Below are experts of layer 8 (counted from 0) of a mixture-of-experts language model. Rows are named router (the router's row for the expert) and show model dimensions 0-159. Each number is 128 + 24 x the weight over its row's rms, rounded and kept within 0 to 255.
After each expert's rows: "gets" lists some tokens that make up at least twice as much of what it gets as of all text. This comes from a sample of Wikipedia text that the model never trained on. Tokens count by the router's weight.

# expert 10
router [123 110 153  79 146 134  94 102 121 117 107 125 159  90 123 140 113 134 148 127 136 179 109 113 134 157 122 125 109 141 112  81 151 133 124  79 119 146 112 149 150 113 100 156 128 141 147 115 162  84 109 148 150  90 100 129 105 123 133 107 119  71 140 146 172 119 170 123 131 123 145 129 161 133 124 138  96 159  86 159 163 108 132 133 115 162  96 131 133 125  99 150 134 129 117 138 134 184  87  89 120 142 154 116 181 135  97 128 139 121 148 180 143 131 142 132 134 114  75 158 188 110 108 125 161 139 134 126 124 119 101 111 147  88 133 102 108 124 117 148 155 144 111 134  90 173 101  83  89 118 113 112 118 115 121 116  97 108 133 151]
gets: " D", " as", " C", " by", " re", " be"

# expert 27
router [122 122 115 133  96  91 128 122 133 105 150  96 102 111 142 116 108 124 114  79 169 123 113  95 136 115  95 137 148 176 146 154 108 113 173 131 134  96 129 117 142 127 126  98 152  82 111  92 110 124 168 140 102 159 148  96 141 117 157 140 166  84  73 121  89 165 133 137  89 145 100 150 104 129 160 151 134 102 134  84 113  98 170 102 160 116  97 114  99 134 136 144 130 131 133 146 108 109 137 109 143 114 112  89 171 127 152  65 142 146 128 109 118  80 131 158 115 121 133 120 108 112 157 118 130 133  90 124 134 153 154 108 112 112 135 123 129 150 154 114 130 118  89 151 140 130 113 135 162 156 101 126 195  86 144 126 134 109 144  95]
gets: " of", " two", " all", " three", " first", " other"

# expert 18
router [143 141 145  89 160 129 163 165 140 137 153 136 129  93 117 160 132 138 128  74 173  93 177  85 120 120 107 144 121 125 169  91  67  97 111 150 120 116 122  81 149 138 146 119 121 157  95 137 133 124 136 120 111 161 135 111 137 135 106 132 145 108 127 131 109  65 127 117 130 112  93 104 111 130 153  88 154 118 108 157 106 180 101 130 133 132 110 134 130 142 152 142  97 145  98 125 144 160 136 136 146 153 136 117  71 161 147 123 132 113  70 114 126 132 100 141 111 107 168 102 138 122 103 127 120  93 102 141 135 132 163 168 104 172 163 126 128 126 106 123 138 138 157 118 101  86 121 128 132  99 119 107 123 159 165 142 164 166 121 113]
gets: " the", "|", " |", " a", " an", ":"

# expert 7
router [139 132 146 183 124 164 137  89 115 160 103 138  78 156 148 161 187 116 143 150 153  97 127 124 124 113 139 129 143 105 141 120 180 161  66 105 127 138 159 118 113 146 132 136 151  98 128 163 133 112 164 117 116 159 132 131 141  89 159  96 117 131 164 123 134 124 138 106 125 156 109  86 110  93 143 117 153 138 144 124  93 154 128 143 152 137 105  99 119 115 100  70 147  91 168 158 120 133 153  97 141 118 126 137 136 102 120 122 182 132 120 117 135 130 147 197 129 151 124 109 111 115  94 136 114 136  98 125 122 125 153 124 159 162  94 141 147 110 105 162 145 119 164 115 104 147 190 136 142 130 109 134 144 102 140 126  98 106 109 111]
gets: "%", "0", "5", "2", "1", "9"

# expert 15
router [137 137 136 127 114 127 121 179 128  94 114 137 134 125 118 134  89 129 127 161 151 116 128  76 163 125 124 122 120 114 160 136 170 133 144 131 116 150 153 117 125 128 128 103 130 111 174 171 117 177 140 121 102 107 146 183  84 143 126 114 153 125 121 116 141 142 153 182 125 101 149 104 106  79  95 149  85 115 123 118 106 119 123 151 169 105 112  60 124 140 116 162 110 137 167 126 119 136 134 132 100 121 157 151 132 142 138 103 147 132 141 119 130 131 164  91 136 192 111 108 109  97 143 127 115 157 136 123 141 161 110 104  83 116 125 168 120 129 137 141 102 166 103 125 126 103  85  89 157 127 141 121 137 160 153 125  90  99 183 158]
gets: "n", "in", " had", " have", " N", " R"

# expert 9
router [148 112 124 127  76 135  68 125 107 139 122 120 148 154 100 164 138 163 132 143 107 163  96 123 163 142 125 106 149 152 139 135 103 164 105  95 149  96 118 114 156 143 138 141 122  99 120 144 137 181 120 104 152 102 143 102 117 128 135 138 108 137 135 174 109 145  75  94  86 119 115 122 155 152 142 119 153 112 144  99 202 146  87  96 163 168 152  97 121 160 111  99 134 124 139 146 143 136 111 159 120 120 110 131 110 129 137 131 112 159 162 132 139 113 168 182 152 153 132 142 147 116 132 124 106 119 157 167 147 168  80 105 144 108  85 145 125 124 117 163 160 102 130 117 136 143 124 139 112 110  72 129 139 113 151 138 124 117 109 101]
gets: " He", " he", " She", " B", "\"", " she"

# expert 12
router [ 93 172 176 148 141 153 152 102 114 157 146 137 147 111 133  97 147 133 119 139 135 112 109 141 109 115  86 113 141 130 161 116 111 145 102  88 148 146 125 151 122 104 101 151 138 141 103 103  98 109 130 110 116 139 136  99 101 118 153 132 115 154 133 123 151 102  97 189 107 171 119 135 135 134 123 111 164 142 173 143  90 129 114 128  95 114 129 103 136  58 151 111 112 102 114 128 138 146 141 116 153  84 134 119 139 176 127 132 143 102 164  99 148 138 114 136 139 137 131 108 155 172 124 108 162 113 133 130 131 154 134 167 113  96 131  49 133  95 107 153 167 154 141 164 141 127 108 157 123 110 123 151 180 148 102 136  83 154 161 135]
gets: " |\n", "\n", ".\n\n", ".", "\n\n", ")\n"

# expert 14
router [114 105 145 145 154 149 138 132 159 131 171 159 102 113 151 104  93 143  93 125 122 122 118 117 107 120 156 115 155 149  99 110  90 102  94  89 123  90 104 159 170  96  88 147 135 104  94 128 113 111 126  56 123 175 136 163 130  98  84 148 140 149 152 112 106 141 118 116 124 118 141 128 114 112 111 151 151 125 128 134 110 122 110 130  98 139 118 104 120  99  88 111 166 102  77 143 141 110 174 126 119 121  78 153 112 149 124  82 126 119  93 131 104 121  82 119 132 146 165 156 135 125 161  96 104 142  81 121 129  88 172 125 133  89 135 129 154 115 128 120  90 121  90 120 125 127 125 119 130 160 133 128 170 124 139 167 138 130 100 155]
gets: " the", " and", " a", " The", "'s", " as"

# expert 17
router [105 154  99  97 103 122 129 163 109 112  96 129 148 135 133 171 140 121 110 128 121  85  99 115 168 136 108 130  95 107  80 144 178 162 160 108 127 113  78 101 133 124 118 114  89 128 134 126 123 153 129  92 186 127 113 145 116 128  96 125 131 116 128 118 127 157 111 115 153 141  86 125 112  97 131  97 118 140 114 118 106 140 124 133 130 133 156  84 131 122 111 122 145 112  88 136 126 101 126 129 129 115 147  83 146 125 120  95 180 146 101 145 103 121 158 111 150 123 146 133 138 124 146  93 155  88 135 126  69  88 122  94 106  89 120 132  97 115 125  93 137  65 128 149 123 123  94 183 147 114 120 183 108 137 108 112 141 142 181 101]
gets: " ", "–", " total", " three", " five", "|---|---|\n"

# expert 5
router [137 141 118 136  94 130 143 120 151 144 146 121 107 122 104 108 110  99 132 140 109 119  80 142 150 130 126 163 119 114 123 165 119 156 114  58 122 127 166 143  69 161 138  99 156 145 130 132 119 120 129 155 134 123 139  95 133 132 132  89 135 134 149 162 121 112 120 137  98 131 116  96 131 108 135 150 135 108 130 152 168  99 114 149  69 104 101 125 160 141 152 127 160 150 115 142  77 167 100 154 137 162 162 163 108  89 140 145 130 136 106  82 135 126 144 118 137  84  86 109 144 116  81 164 124 151 153 160 142 105  91  89  88 136 119 115 148 110 113 144  85 112  92 105 156 113 172  78 115 125 121 120 115 149 152 132 137 156 103 110]
gets: ",", " and", "\"", ".", ")", "O"

# expert 25
router [161 144 166 148 135  81  99 123 155 119 118 105 164 122 141 171 163 116 144 132 107 117 127 119  97 116 124 147  89 126 114 115 102 162 119 132 158  74 113 188 161 110 147 144 135 153 132  94 151  99  95 112  99 154 135 132 123 122 168 121 121 122 117 125 150 144 140 164 143 153 125  62 138 140 118 148 179 116 124 112 127 139  85 114 111  91 165 124  86 147 159 156 131 160 151 142 107 125 177 101  93 113 127 109 157 135 162 201 126 127 124 124 124 167 138 154 122 111 193 182 141 142 110 137 127 116 127 119 121 123 110 155 138 117 131 125 138 106 151 127 121 100 129 102 127 152 152 150 114 129 115 106 123 139 172 139 116 157 124 116]
gets: "1", "2", "3", " W", "4", "5"

# expert 23
router [136 142 117 138 129 119 137 161 140 137 144 113 113 125 124  90 106 161 134 104 122 105 154 124 122 100 143 150 108 106 171 136 146 133  96 168 152 155 110 128 139 158  98 110 133 123 155 142  86 101 118 150 131 128  76 145 104 140  93 111 121  86 127 122 121  99 138 103 108 109 119 146 172 144 111 141 125 107 131 139 127 130 140 107  69 128 125 143 167 137 133 122 152 113 107 136 121 133 134 137 173 124 172 146 127 152 106 106  88 135 116 100 127 137  60 148 156 136 138 104 119 115 142 173 104 138 181 140 140 138 155 169 118 134 134 151 104  76 143  74 166 163 153 120 151 122 155 155  83 134 156 151 126 132  86  80 170 146 177 104]
gets: "-", "==", "===", ":", "0", ";"

# expert 11
router [161 132 160 148 139 154  92 141 110 127 154 111 120 136 139 134 142 144 104 123 157 102 183 140 124 119 104 102 104 137 148 143 125 128 134 138 153 169 118 163 120 143 141 124 159 169 119 148 121  83 106 110 113 157 130 107 159 113 132 208 143 140 109 129 110 145 105 137 143 146  87 166 114 135 128 173 145 149 125 118 128 133 164 110 134 151 123  98 113 123 126 163 143 100 134 166  95 104 158 107  91  98 117 117 171 110 107 142 147 102 130  93 137 124 125 117 123 172  45 104 121 131 140 139  91 149 131  85 124 146 138 117 133 124 126 109 132 102 140 124 131 138 104 123 136 120 154  97 192 155 103 135 146  90 147  66 123  85 148 119]
gets: "ed", "0", "ing", "4", "ated", "5"

# expert 19
router [108 135  90 114 141 141 171 125 136  89 110 110  90 143 157 146 106 141 162 147 154 115 120 182 171 110 130 145 182 116 127  83 164 133 101 153 105 158 161 124 143  94 135 126 132 133 134 144 128 130 116 111  95 107  65 129 136 126  90 128 126 171 109 125 120 134 106 119 160 128 108 142 120 166 121 175 141 110 166 163 137 104  78 164 188  99 126 131 124 124 135 133 156 128 108 103 145 140  93 131 160 144 126  89 142 127 144 168 141 164 100  89 127  79 111 116 101 118 140 131 129 121 138 143 114 156 136 150 165 122 131 150 111 127 141 141 135 169 121 160  96 111 133 143 115  89 163 136 113 125 117 165 171 139 100 112 100 100 144 139]
gets: ".", "201", "200", "202", "199", "197"

# expert 4
router [128  95 128 135 116  94 120 138 110 109  90 131 133 145 118  98 131 118 152 132  90 108 119 179 128 158 107  97 141 143  85 139 148 160 122 146 144 120 112 119 128 117  95 128 134 156 136 154 151 147 120 103 134 122 138 141 125 120  54  85 142 151 123  96 151 139 168 117 156 141 173 129 101 132 169 118 101  97 116 118 108 141 176 141 100 154 136 136 141 160 134 146 134 129 120 151 157 123 113  81 108 104 128 136 120 101 153 105 104 116 131 159 157  80 146 135  67 166 144 173 108 135 131 129 130  90 145 110 152 154 125 108 134 112 140 176  77 156  84 146 131 115 150 125 144 113 105 127 133 169  94  97  70  90 120 122  94 135 132 122]
gets: " P", " p", "p", "l", " s", "f"

# expert 31
router [112 117 115  97 139 116 126  96 150 153  90  96 119  87 112 145 153 116 193 124 106 139 108 111 114 171 139 123 105 131 118  89  89 153 139 118 120 118  95 139  84 117 124 147 136 111 150 161 145 133 120 110 173 135 138 127 111  63 107 145 128 105 138 117 130 146 127 107 128 157 124 124 148 151 145 104  93 133 142  92 167 112 110 130 124 104 142 146 126 133 130 116  83 109 151 124 129 135  99 148 134  81 108 121 136 141 111 152  58 132 118 164 139 108 123 131 143  65 173 132 102 159 107  98  98 126 100 103  74 105 147 118 137 109 106 107 149  89 126 114 134 133 157  98 133 176  85 109 136 102 138 102 132 139  92 126 135 168 122 164]
gets: " M", " B", " F", " G", " I", " S"

# expert 0
router [166 135 104  94 164 144 162 164 113 136 142 139 132 121 141 132  87 175 121 119 147 182 137 159  78 126 152 153 142 123 125 136 140 106  98  96 132 118 108 161 117 124 130 130 151 100 113 134  91 119 114 182 150 127 115 182 147 120 153 138 117 153 118 119  83 120 104 127 146 134 147 155 152 112 142 111 139 141 139 141  82 122 136  93 108 166 142 142 132 143 128 123 146  86 148 130 107 165 129  93 142 125 157 120  93 121 112 104 135 128 130 157 119 154 136 115 160 112  79 115 123 112  84 122 148 135 140 153 166 142 171 129 103 172 122 130 115 150 178 111  94 119 147 152 151  90 100 141 125 148 113 136  99  91  83 156 150  66  94 137]
gets: ".", ":", " |", "-", " –", "="

# expert 21
router [106 116 146 111 137 157 110 155 148 141 128 124 146 165 113 120 167 134 103 126 161 104 109 130 135 119 146 123 117 115  93 162 131 168 133 168 168  87 172 142 125 136 104 115 102 143  87 130 124 155 165 147 108 156 116 124 158 110 117 109 120 136 150 129 112 108 102 108 167  95 137 102 154 110 135 136 125 193  91 132 132 110 170 143 108 110 124 159  97 117 159  85 138 144 122 112 103 156  87 136 100 100  95 122 157 151 113 150 190  86 154 115 113 135 109 163 141 163  85  67 109 126 123 123 113 145 123 168 135 120 144  87 146 151 131 143 101 107 146 141 125 145 157  91 122 141 191 139 142 128 153 107 131 145 131 129 137 105 152 110]
gets: "s", "ers", "es", "ings", "ations", "ors"

# expert 16
router [124 125 132 175  91 123 168 147 154 120 138 123 117 105 114 119  98 138 152 120 109 107 176 132  97 122 157 112 119 137 128 148 130  71 150 152 115 131 125 173 154 149 169 109  84 174  89 142 130 137 153 174 127 154 121 143 145 119 135 167 138 148  79 133  96 139 123 135 121 137 110 144  85  84 167 171 120 148 125 127 121  91 114  78 145 134 131 124 109 118 105  99 143 112 133 102 167 118 146 153 102 146 130 156 191 125 126 143 125 159 139 138 136 123 157 104  87  92 136  98 165 109 138 129 122 113 115 108 111 149  94 151  93 174 146  88 145 110 162 106 113  93 166 125 110 130 141 134 143 134 118 154 122 119 180 135 117 148 140 108]
gets: " in", " to", " on", " for", " with", " by"

# expert 28
router [124 171 131 126 110 108 140 113 131 135 123 145 147  95 152 119 133 104 114 133  95 153 141 103  98 137 128 136 136 127 135 166 137 108  99 101 109 123  88  92 129 122 133 126 132 105 110 123 130 145 116 166  87 129 129 111 179 202 157 105 102 120 112  78 113 118 143 131  93 158 131 105 161 165 137 114 126 101 172 123 113 142 152 133 171 103 137 159 139 149 115 165 142 146 122 126 158 132  93 123 157 143 151 132 116 110 121 164 141 144 134 137 111  88 103 139 133 142 133 171 124 167  76 162 147  83 118 144  81 113 102 159  93 119 123  79 146  92 118 130 156 116 125 142 148 126 147 108 106  96 143 161 114 193 117 147 128 158 113 176]
gets: " in", " of", ",", ":", " at", " United"

# expert 20
router [147 103  81  98 103 109 152 114 132 127 107 113  83  98 177  80 151 145 175 114 110  99 126 159 140 142 156 126 138 138 104 107 113 107 139 123 164  99 106 106 150 140 186 142 114 116 167 113 157 110  81 135 119 136 173 143 126 109  90  98  92 100 117 157 126 163 131  99 130 116 172 117 141  84 142 113 160 117 138 130 121 124 118 122 124 120 121 129 100 133 110 125 129 152 144 106 150 127 180 122 121 137 104  91 165 149 133 149 119 137 147 158 118 139 119 130 157 110 153 168 148 130 142 169 117 154 177 112 154 132 152  83 115 140 108 103 142  85  94 106 109 171 123 152 160 125  84 134 109 120 164 130 113 114 111 113 143 165 102 119]
gets: " (", " \"", "\n", "-", "/", "("

# expert 22
router [157 121 133 119 101 172  83 120 168 135 140 148 145  95 112 161 146 105 113 159 119  91 119 148 143 134 135 155 103 115 167 159 171 130 147  87 125 149 154 184 148 130  95 108  87 114 128 120 119 166 146 147 128 112 141 155 141 127 140 145  79 126 129 110 113 115  91 136 102 101 192 129 123 111 129 126 119 104 128 158 151 161 166 140 154 124 128 140 158 114 143 106 149 146 156  87 159 139 103 133 174 124 113 140  94 122 139 137 146 121 144 105  96 184  94 169 156 142  71 125 150 140 142 143 131 126 118 152 150  83 108 146 178 135  95 161 132 123 129 128 109 138  79 125 155 146 138 111 125 121 150 101 117 131 147 147 143 124  98 101]
gets: "a", "i", "is", ")", "o", "us"

# expert 24
router [125 101 101 138 127 101 116 140  59 130  90 154 164 147  95 148 112 111 132 103 131 128  90 104 102 148 146 144  88 149 156 139 145 114 162  99  74 106 136 124  65 114 170 139 134 110 139 109 162 119 131 146 190  94  78 103  98 138 128 127 162 167 128  92 150 155 138 131 125  93 108  97 144 132  71 111 130 161 102 103 127 146 132 141 125 128 130 158 154 113 136 126  85 118 132 101 166 141 144 157 157 108 100 122 176 115 149 108  84 121 126 108 138 124 149 140 160 178 154 120 127 119 121 126 112 110 149 130 150 124 133  98 148 119 167 142 112 148 106 110 154 112 137 128 141 135 137 135  84 139 124 101 113 156  99 157 130 121 149 130]
gets: " K", " T", " t", " Sh", "h", " H"

# expert 3
router [160 153 137 131 164 155 117 141 129 140 174 124 114 160 145  81 121 105 120 101 180 161 122 168 165 112  96 124 121 111 131 166 150 122 124 139 141  97 119 151 134 104 104  94 111 132  81 155 114 126 124 109 169 106 128 110 171  98 126 132 139 140 140 168 120 116 171 132 157 103 131 137  82 121 143 105  87 164 163 124 118 133 129 100 100 126 141 117 124 104 159 164 129 166  96 119  74 107 168 142  92 151 129 136 141 127 129 129 125 114 159 170 130 150 140 122 115 113  69 111 126 135 111 113 109 114  96 110 149  99  73 158 124  94  89 116  97 141  77 145 146  98 134 120 155 149 131 108 123 103 162 126 123 132 127 150 140  88 130 108]
gets: ",", " was", " is", " that", " were", " which"

# expert 13
router [116 132 126 127 127  87 134  88 122 106 179 119 169 147 103 122 101  88 112 115 135  88 117 151 133  94 151 131 101 163 122 164 118  88 156 150 140 144 165 137 145 144 161 167 121 103 142 121 139 140 123 159 158 117 149 118 135 145 142 129 128 140 119 153 159 129 139 108 177 137 168 117 112 104 123 147 124 141 107 132 105 198 101 100 128 104 149 107 139 164 120 139 111 138 143 116 131 117 137 164 101 146 147 146  93 112 105 129 114 120 155 125 140 120 102 119 174 122 172 144 126 136 107 109  98 158 169 169 102 156 136 139  99  75 119 149 129 122 130 175 112 145  93 134  80 126 147 172 135 123 107  86 136  95 172 105  80 131  96 116]
gets: " |", ";", ",", " —;", ")", "%;"